From a checkpoint of a small mixture-of-experts model trained on Wikipedia.
Size: 11 layers, vocabulary 5814, 20.5M parameters.
Experts: 96 experts in each of 10 layers, 64 cubed ReLU neurons an expert, 6 picks a token.
Training: a variant of SOAP for the experts, 493M tokens, 7519 steps.
Below are experts of layer 4 (counted from 0) of a mixture-of-experts language model. Rows are named router (the router's row for the expert) and show model dimensions 0-127. Each number is 128 + 24 x the weight over its row's rms, rounded and kept within 0 to 255. Numbers have three digits each.
Before each expert's rows: a language model's description of what the expert responds to; "gets" lists some tokens that make up at least twice as much of what it gets as of all text. This comes from a sample of Wikipedia text that the model never trained on. Tokens count by the router's weight.

# expert 9
Common function words
gets: "the ", ".", "a ", "The ", "is ", "was "
router:102132093111135109120170152107095119136099153118147167095157127105106085094098091157097126155158113117157126162111112134159123163154102159161100160148164162166098143129127097140131096103161089137123141121143148102114158165139098086149158099125127109105135116102101116150133102097105101118130129098138148158095134101085105141123109142092152129111118154149157154143120157113161111116102

# expert 32
Conjunctions, commas, table cells
gets: "| ", ", ", "and ", "(", "was ", "; "
router:106160099096120109143169158111107110141101121127143155104134129098096105126100100153095112149130086135160116146106093128155091156161110154164093161136159157149106144155111117127137099113156093149125134107143155110094162159143099125145152094161111102098146122107099111148112109102112084133116131117136159164094132097095110140147118082112157110103118118171159155143139156104157112097111

# expert 58
Name-phrase modifiers
gets: "-", "\"", "of ", "\" ", ") ", "("
router:097161103130133118124164152097108125152128086102136164089168112118127112115101105149101109144137116119144126174103105175152145148129098140169103137149159158148104157123099100128150110119144107140164124111153150120110145155153105159159148117111078095100087122108101108143088111103114110127123146119149135130105164105103130169134109139089145163121140111182146149117160173120166097122108

# expert 17
Short foreign word pieces
gets: "-", "'", "′", "A ", ": ", "a "
router:098118096119121107115157144125105114141099144103148174096147103103115101122100103129104121157138116136141153226105129141147124146132102156154097136139162149160097155113111151140142112117155099131132130107134161124111164131148103134115160116132102090106084104111092120141126110092098083124142154110123147150103181103097121147169117162136147132103118096130151167131161149125155104108112

# expert 66
Inner word-piece fragments
gets: "i", "ed", "d", "th", "t", "st"
router:106102096092121112114160167095115133134103144102168148104139106120120099108100106133095123154103120161139128161112094131150143152142104147169096145164154159160097146163099099170134103112151093148100147099154103099146144162147104128101172126111091077104111112103111132135139104095105125151144157107147153148100124113101108150107109126130151130121092153136138145164166145105165126151109

# expert 65
Table cell separators
gets: "| ", ": ", "; ", ",", ", ", "("
router:105143100108137114128169150110097118162105139126144161105156097118094101123099104169093126156131112161157125133106115155153167157153100151160101140151160152154102143165095119141157111117144108118140136110154143111103164152143099111156155112081133102104120095110099098157164109094097107128142116104130159147097137097102117138089117116096156098097108143149156154158137147107160095116110

# expert 41
Proper name pieces
gets: "S", "H", "R", "L", "P", "B"
router:098163104094113117130162144113111109139097099112127159078150116099125108098108101156112123158143104144158114146108085117152137163136112141163114143156167165160116160114094155162124087100144082109138131123142116117140152168136107124156148112114138102095088107117092100154113117106120114088117148124126155137106117094089081116108126112079146137116130093154147145121160152122164094130100

# expert 68
Verb and adverb endings
gets: "ing ", "ed ", "-", "s ", "ly ", "ated "
router:115147105117109111101154149092108099124122168120144148105151109108116125151096097135114103144167105144151126136117173169165143163158107152150107158133162150154103146152131135141162121118154118124125165093157133103088152143168102165084163137140089097113094106098103118138130107113095120168138143098139144155102161108108144146124118182130151139094103129127156156135166144097160110142114

# expert 28
Table bars, parentheses
gets: "| ", "(", "|", "in ", "for ", "– "
router:098127099102121114122161163107100103138105103119141172089156142110115090130098098149094097159146103105170130163107103155150127165145104150165092148153163153160109147123126122150134103111150090102128133111148143106136160165144104068131154096094123106105120111104102100147138104100111101141127148116153155151099132099092111147121116095096149140100123107135161146147124150112162102119104

# expert 22
Place-name endings, punctuation
gets: ", ", ": ", "0", "\\", "a ", "ia "
router:108123092108130111121161156110100116155109105124148170096143120114110098131096092121097127150102116120168153144099100132159138155148096143173094142161165156168103143138131103157146104103158098118100132113145117101139145142146101112127157113124114103102128118112100103156127104089111101160127138108119144143087145104097123170097105139101150094106102140150170156138131163111171103080102

# expert 38
Symbols, punctuation, markup
gets: "(", ".", "'", "–", ",", "\n"
router:113146096110122112106162150112103119147096101119140171102135116115085105159106097145096131144122086112162118170105111108159103161145098157165106150142159157159108154132140156135144089111158090161122110104143114121126162162145097129160155099131126093094095105101091105157150106095115099125134157106138161158099132105098113133095108117090158128096125116151152150140138148112154118129108

# expert 48
Table pipes and conjunctions
gets: "| ", "(", "and ", ",", "; ", "of "
router:108138090141123105130166151116102127138110141122128159106158112113102101141099101130090127154131113115157116188096095102154131164150101155152093143142163148142115147103143098111147114117147100127150140111160170112110146128138101068154154101084129110105113100101108117144149108107105094097134140094170160154095118098099121104108137121104151093112120107163155149146163151101156117157107

# expert 14
Connectives in foreign titles
gets: "of ", "and ", "in ", "de ", "Ch", "& "
router:092140103087118107137159153092098118131107130099130178095144122111096101119103106136099110153140122102158118189104110112148130162161096140154088162148159151147099165128117062162138103103161099114108109120152140124114146149145107099146148098150101101099108100107101090148126114102115123126135133100172151136094134102096087122134124119124152130102130140155140148144124149121157108099106

# expert 56
Punctuation after dates
gets: ", ", ". ", "\n\n", "L", ".", "202"
router:104135100082130114119161163104104106143098132116138172103156115108101101119099099135089109153162100106173143153107105130156143163149106164156100160152162158152094152140154110138144097107153096126150147117148149104106161154139095082123163108110131111100128105104096105153126101096117089128123146105156148156100137101091104144135114131113156123121123121170141158138109152113159099119106

# expert 63
Numeric table cells
gets: "| ", "in ", "to ", "of ", "0 ", "at "
router:108130093113120117114164165110091122142110133118151172089154142113102093094099094155098114152143097127166139155112106124157144162154103147159097148154162154152108150127115126143142106111157090118139129113151154119124168168137094115140155120106113109104104110103104111150118102095112112127113125110139160157091130100093091117098119130075154119095124164146160152134143168106162093126102

# expert 37
Foreign names, digits
gets: ".", "H", "P", "G", "O", "N"
router:109115103110122103110169152099107121161107128126160163102153127111084103138097095158099094152148097100145134177107102123153123158142103154155110144150162150145095156124136142130146107112155104116136137109142107104106156155138093100164162111097143114101125096109092119157115105093101098138122120115101152150098133101092108145107126155087158130098134134183155146153130160111157094117114

# expert 19
Mid-name word pieces
gets: "r", "i", "it", "et", "and", "d"
router:123114106116119110147152146103113128152119154101175156111151116093092104146103091160101084152144130137131087092089099087144124140125106147170099148166160143148122155118076151134135099102149106155108138101141091091129137149144103093132141111186140105100112107114114123162132101101104103122151137108144150142101138107105100144128122136097164114064115121127143148145142142107165109134111